Experts of a small language model: vocabulary 4096.
Below are experts of layer 2 (counted from 0) of a mixture-of-experts language model. Rows are named router (the router's row for the expert), up (a neuron's input weights, with its number) and show model dimensions 0-127. Each number is 50 + 12 x the weight over its row's rms, rounded and kept within 0 to 99.
After each expert's rows: "gets" lists some tokens that make up at least twice as much of what it gets as of all text. This comes from a sample of Wikipedia text that the model never trained on. Tokens count by the router's weight.

# expert 44
router:56 49 72 52 41 64 39 58 45 52 50 23 50 41 44 57 28 56 49 21 39 54 43 59 60 53 68 53 39 55 59 79 37 61 65 65 42 55 66 41 48 46 54 39 44 43 31 34 33 56 68 52 39 47 46 50 53 42 43 46 54 50 77 54 33 46 38 42 27 41 51 53 52 55 23 36 48 62 44 61 43 21 50 30 48 31 43 40 41 38 52 43 35 60 44 31 51 55 54 61 62 47 53 69 53 50 77 64 42 29 58 47 32 39 47 76 75 53 42 49 46 49 33 59 58 56 50 43
up0:84 46 53 44 49 50 42 51 33 55 48 63 50 55 48 42 59 89 48 40 60 48 46 25 57 32 68 29 27 32 50 49 42 42 42 42 45 39 43 67 40 66 59 55 64 72 76 39 47 52 59 29 46 48 66 47 60 56 33 41 38 42 69 67 55 63 42 57 41 45 61 52 52 41 42 43 47 69 51 46 47 57 54 50 58 38 58 50 38 36 36 49 20 51 46 41 62 43 55 66 46 62 76 48 40 52 43 42 43 42 39 33 63 52 43 68 75 47 74 50 47 48 53 54 53 52 32 47
gets: "-", "c", "|", "g", "oc", "w"

# expert 19
router:59 51 58 37 43 56 55 32 71 72 65 47 35 31 41 46 49 54 34 46 28 62 35 51 55 62 70 72 47 50 57 40 79 49 57 66 36 55 59 41 42 51 58 42 38 59 49 42 40 44 43 69 71 35 32 49 45 55 46 16 63 33 53 53 66 31 45 43 32 65 42 34 41 45 41 44 47 53 45 78 35 49 38 39 57 35 48 46 59 60 48 31 61 53 39 47 77 47 36 43 52 50 52 61 63 49 79 49 37 48 56 42 54 49 56 58 38 62 49 58 48 69 54 46 36 57 60 28
up0:63 50 58 54 55 56 36 50 61 63 38 68 60 66 66 57 58 31 43 43 64 72 38 36 44 58 69 41 81 64 62 58 28 53 64 46 28 62 57 49 43 55 65 63 37 53 39 53 65 43 61 50 42 63 45 48 29 58 46 40 48 53 46 50 58 41 52 36 43 45 50 49 71 49 58 56 47 82 34 40 62 63 72 42 63 47 40 54 30 60 41 52 39 26 52 42 56 51 55 66 47 44 38 41 70 66 59 55 37 56 62 45 61 52 45 56 31 19 54 32 72 47 62 62 47 61 68 42
gets: "\n", ")", "),", "3)", "5)", "6)"

# expert 60
router:50 53 51 76 67 53 54 48 60 33 69 50 48 36 31 55 47 57 45 36 36 85 62 70 44 53 53 57 47 68 45 56 55 56 45 86 28 49 65 41 44 39 60 40 52 54 44 48 54 38 37 39 40 39 51 51 57 37 30 52 56 41 47 63 45 46 31 60 43 46 41 48 77 54 56 37 50 70 60 71 46 46 35 50 42 50 52 42 35 52 57 37 30 52 48 32 56 27 65 55 37 48 63 54 74 34 54 47 44 41 71 49 48 76 44 61 46 64 43 72 40 53 43 41 46 47 65 29
up0:46 54 37 54 32 23 46 59 52 44 77 41 48 35 55 65 42 39 48 49 43 61 53 75 54 51 45 44 63 24 59 55 50 71 49 48 22 57 46 53 51 46 63 58 53 72 48 46 35 57 42 37 52 42 63 26 32 39 66 69 64 59 60 58 52 56 54 46 62 60 59 58 66 55 58 61 62 43 64 44 36 40 53 41 33 61 42 38 54 46 37 40 60 42 24 34 57 67 52 58 64 45 42 70 57 37 59 50 43 65 47 26 52 48 52 41 49 51 44 64 43 49 39 77 23 43 65 24
gets: "\"", " \"", "m", "to", "ike", "n"

# expert 13
router:66 34 54 45 57 53 55 44 57 36 45 42 39 25 53 32 38 65 40 39 53 75 47 57 62 50 45 53 51 48 40 48 68 53 76 64 28 64 69 38 68 55 58 59 35 55 52 51 43 29 47 45 52 32 26 25 44 62 47 30 69 47 65 65 65 51 36 62 46 54 66 46 51 67 49 30 56 60 54 44 72 46 35 39 36 47 48 38 42 59 42 52 57 50 42 38 34 27 61 53 69 67 38 80 42 49 41 47 46 48 61 74 45 74 48 54 51 44 39 56 41 60 49 56 48 56 51 39
up0:49 07 29 62 48 42 44 47 72 64 39 38 44 36 41 46 56 57 35 47 35 68 70 58 57 44 49 72 39 55 50 57 66 46 41 52 41 61 54 73 76 53 51 44 46 65 63 45 48 55 39 60 55 57 44 42 52 60 42 61 49 59 73 53 56 77 44 52 42 45 52 60 49 48 55 47 47 50 75 36 66 54 68 47 43 62 42 47 30 44 43 41 57 59 31 41 48 39 52 61 64 36 57 61 58 43 65 33 47 73 51 63 65 62 79 42 49 47 56 46 67 32 56 64 58 27 46 57
gets: "ar", "im", "man", "at", "igh", "ur"

# expert 45
router:49 61 48 52 66 42 66 44 76 54 36 51 31 57 43 60 40 53 47 43 45 47 50 56 61 58 85 67 38 47 39 55 48 48 48 50 39 55 56 56 54 63 64 49 43 63 55 37 32 43 65 40 32 53 49 31 40 53 33 52 61 39 53 38 42 34 30 59 37 48 38 49 59 60 33 51 54 64 81 71 50 44 35 49 26 21 56 51 39 51 48 35 47 70 27 36 47 37 59 52 52 75 52 56 54 56 63 51 30 20 54 50 42 66 37 58 54 55 47 43 36 72 53 58 32 49 56 60
up0:27 38 41 46 42 60 70 54 33 37 59 33 43 48 43 61 41 58 52 39 39 75 53 54 79 53 63 59 45 55 58 78 56 54 63 44 33 55 46 57 49 65 45 25 59 56 52 56 31 49 58 58 49 42 59 58 45 28 13 81 41 46 60 41 54 74 46 50 58 60 49 45 57 64 56 40 42 61 38 47 44 41 55 49 53 50 50 57 51 63 60 49 52 62 54 56 51 37 51 55 56 63 32 18 39 42 76 50 49 40 44 50 52 66 48 59 28 47 53 28 44 56 41 67 42 65 43 25
gets: ":", "-", "=", "s:", " –", " -"

# expert 67
router:74 51 56 38 47 62 59 39 59 61 61 26 43 63 33 52 39 70 37 39 26 57 39 56 46 63 60 40 45 45 52 60 55 23 64 56 45 68 59 41 30 43 70 36 44 42 50 56 22 53 45 29 45 38 33 65 42 59 43 30 67 52 72 67 52 40 68 68 45 34 39 45 51 71 31 52 52 67 57 49 48 51 56 37 41 36 43 38 63 57 33 32 71 67 51 30 50 43 53 50 31 52 36 71 55 51 38 41 54 40 58 57 51 68 48 47 59 45 46 48 40 52 39 52 35 44 51 48
up0:52 47 51 54 41 48 46 41 67 36 29 49 22 63 50 65 40 54 44 70 26 45 40 16 46 36 46 60 57 35 29 42 59 49 62 40 52 46 62 60 54 51 57 37 39 57 67 55 51 33 65 35 46 66 52 47 48 50 59 62 53 50 47 28 60 74 60 27 62 53 55 27 35 65 57 38 45 60 27 40 46 47 45 40 73 44 40 43 55 52 56 63 66 58 60 32 45 57 51 54 68 46 63 47 25 52 52 48 50 33 36 40 34 65 48 67 34 51 53 66 40 49 58 61 60 67 25 56
gets: "z", "j", "f", "n", "l", "b"

# expert 5
router:59 44 46 54 71 40 59 42 60 41 59 41 41 54 44 30 22 67 46 37 34 57 37 63 50 70 62 75 39 57 35 49 74 51 64 41 45 79 70 54 49 60 49 43 46 62 55 46 53 54 41 50 55 26 41 52 52 72 62 31 66 49 42 42 59 45 48 73 36 26 42 44 49 60 48 22 41 58 42 55 43 26 40 56 62 37 52 42 58 61 47 32 69 54 48 38 41 55 51 35 36 49 39 63 50 63 51 46 53 54 50 68 57 53 23 64 40 51 35 55 48 58 77 54 38 59 47 47
up0:56 61 43 46 66 40 54 41 32 74 57 44 55 54 53 13 75 52 53 65 53 51 51 41 48 37 44 40 30 49 59 58 75 42 85 40 37 47 65 34 42 46 54 31 49 27 56 54 33 39 42 34 67 27 60 36 63 47 62 44 46 55 68 60 38 56 47 48 35 39 45 56 34 64 52 57 55 64 35 72 66 53 54 47 81 36 36 44 43 59 57 44 45 48 66 66 62 68 49 51 44 41 58 36 60 55 52 47 36 62 62 39 49 50 36 41 50 49 34 53 49 45 49 46 41 34 37 47
gets: "el", "ap", "ip", "p", "ep", "he"

# expert 11
router:52 56 58 61 65 56 57 46 61 62 50 52 30 60 41 52 46 61 46 55 40 73 54 69 58 39 59 46 55 48 48 72 38 51 61 71 32 48 64 58 48 55 49 65 33 59 44 35 44 55 54 46 39 53 34 34 27 47 29 50 63 33 60 39 62 43 56 80 34 49 41 30 71 59 30 34 59 80 80 68 51 51 41 51 50 35 36 52 61 57 51 42 38 60 41 53 54 42 63 57 41 44 39 45 54 51 60 50 36 22 52 32 40 52 43 54 45 44 39 61 22 43 45 58 43 67 69 61
up0:50 24 39 38 30 49 30 62 44 69 43 47 39 45 34 43 41 71 69 31 67 47 65 57 57 50 58 58 52 46 29 63 58 50 68 37 35 48 50 63 28 41 49 54 59 53 33 41 40 50 50 50 30 57 38 53 62 60 38 51 67 32 71 38 58 64 65 48 39 39 43 42 65 44 37 45 58 78 49 36 38 48 45 55 35 47 58 65 51 35 83 26 50 40 53 56 46 61 60 42 21 43 53 36 38 37 51 39 63 60 53 45 61 56 65 60 67 62 53 54 48 63 36 52 53 48 61 47
gets: "-", ":", " \"", "===", "==", "="

# expert 39
router:62 27 57 43 51 39 64 39 53 44 66 51 47 67 52 56 25 59 52 35 47 56 44 55 64 63 76 59 31 57 34 49 65 24 62 67 43 73 58 62 41 67 51 55 54 44 42 46 55 55 61 44 39 18 51 46 28 77 52 26 62 42 48 35 70 50 47 64 44 57 48 33 45 64 55 44 53 74 61 69 65 38 50 58 46 41 52 46 56 52 40 40 65 67 51 49 27 51 57 32 65 53 59 59 39 43 55 30 50 35 56 56 53 47 36 70 45 37 40 51 29 55 49 36 51 39 57 53
up0:41 57 69 49 44 53 31 56 54 41 42 39 48 65 41 56 62 55 40 30 44 41 65 58 43 45 81 60 32 53 57 45 55 59 51 53 15 57 42 37 50 42 49 51 43 42 47 64 72 55 79 61 48 27 57 56 58 31 58 50 48 44 43 33 47 49 28 47 49 61 47 47 50 37 66 75 72 56 35 52 48 40 40 52 43 48 51 63 57 76 72 51 45 46 52 46 66 64 40 49 67 29 58 31 63 43 62 36 67 37 38 57 49 80 53 53 56 57 54 42 52 63 31 53 61 65 61 47
gets: "est", "ard", "ge", "age", "ey", "ress"

# expert 43
router:75 47 54 54 42 68 59 44 59 58 43 42 51 34 40 46 45 85 28 27 32 46 49 71 42 43 68 49 44 46 67 60 51 35 47 65 44 67 58 36 41 42 57 46 23 44 25 54 57 36 56 42 31 29 55 36 46 45 41 31 57 56 59 60 50 55 34 63 40 41 41 57 63 61 50 31 29 64 66 54 55 42 43 43 45 41 37 40 59 34 35 38 50 58 68 33 59 29 50 45 37 54 53 61 31 43 60 59 50 31 57 19 51 54 51 56 68 39 47 57 45 49 51 49 44 61 49 51
up0:64 57 49 53 28 52 45 66 58 45 39 41 62 48 50 53 53 60 31 32 50 53 57 47 54 30 49 24 58 56 45 39 48 68 41 83 40 47 48 34 31 59 41 75 35 43 27 57 43 47 48 49 53 52 46 55 55 55 53 36 51 44 58 57 60 43 34 64 54 49 75 35 66 39 51 69 38 64 57 36 68 44 41 44 68 33 47 57 64 47 27 44 39 44 40 59 41 74 65 45 40 45 42 63 59 47 32 31 51 58 56 24 53 61 43 75 40 52 53 71 37 47 37 55 47 27 43 57
gets: "r", "h", "b", "d", "t", "g"

# expert 31
router:49 48 55 65 49 56 72 40 55 57 49 47 47 50 50 35 43 59 55 39 45 52 40 62 71 48 61 48 37 40 43 46 55 30 72 60 41 77 64 47 62 49 68 57 58 50 36 45 50 19 70 56 67 29 32 33 32 49 55 33 55 50 64 50 41 42 55 65 44 42 41 52 46 54 67 36 43 47 73 60 75 26 46 52 23 35 46 52 30 69 58 42 24 57 42 35 50 74 68 37 57 46 56 69 46 56 65 51 45 54 56 37 51 49 54 52 49 48 45 57 35 76 51 62 52 54 60 48
up0:49 45 42 58 33 37 53 52 38 43 40 20 58 76 63 46 61 46 52 51 61 63 48 55 67 45 61 34 59 55 67 54 49 40 46 56 35 43 47 43 46 58 65 46 40 48 47 68 59 75 31 62 59 61 68 53 37 55 37 53 31 17 57 56 42 39 66 78 43 45 41 47 51 41 49 37 55 66 49 25 57 61 52 33 48 50 70 46 51 72 87 62 47 52 51 69 60 60 47 46 42 51 37 52 49 40 45 57 44 25 60 66 79 46 46 53 54 47 47 65 40 34 41 54 54 40 56 41
gets: "ic", "al", "or", "ation", "ary", "ig"

# expert 51
router:49 52 62 59 41 45 56 34 52 57 53 45 36 31 38 38 38 49 37 45 51 48 37 63 52 76 56 58 53 51 68 62 59 45 46 65 37 54 59 64 67 27 69 63 18 77 45 35 58 60 54 45 62 41 42 46 40 67 28 32 56 39 48 62 60 48 43 74 28 52 59 20 47 54 48 55 54 59 54 62 52 39 32 40 57 36 35 42 55 61 66 48 47 64 45 50 67 62 41 56 38 32 58 52 49 61 65 55 40 63 54 43 34 40 50 68 49 45 35 62 42 72 60 29 47 48 67 32
up0:54 59 39 57 45 61 65 42 44 65 41 38 37 41 50 52 36 68 50 68 35 41 60 57 61 34 59 41 53 53 91 46 29 50 56 52 40 58 26 51 65 52 55 66 37 49 40 58 40 46 60 65 67 62 81 72 54 47 50 52 45 41 33 71 52 47 65 48 47 45 48 71 42 60 53 48 33 35 56 58 58 73 63 30 37 38 46 38 72 54 59 50 42 50 52 76 45 33 61 47 45 50 52 32 32 39 61 66 53 62 63 63 52 60 42 54 38 38 40 32 33 48 51 36 51 51 64 49
gets: "\n", "-", "==", "===", "ail", " also=="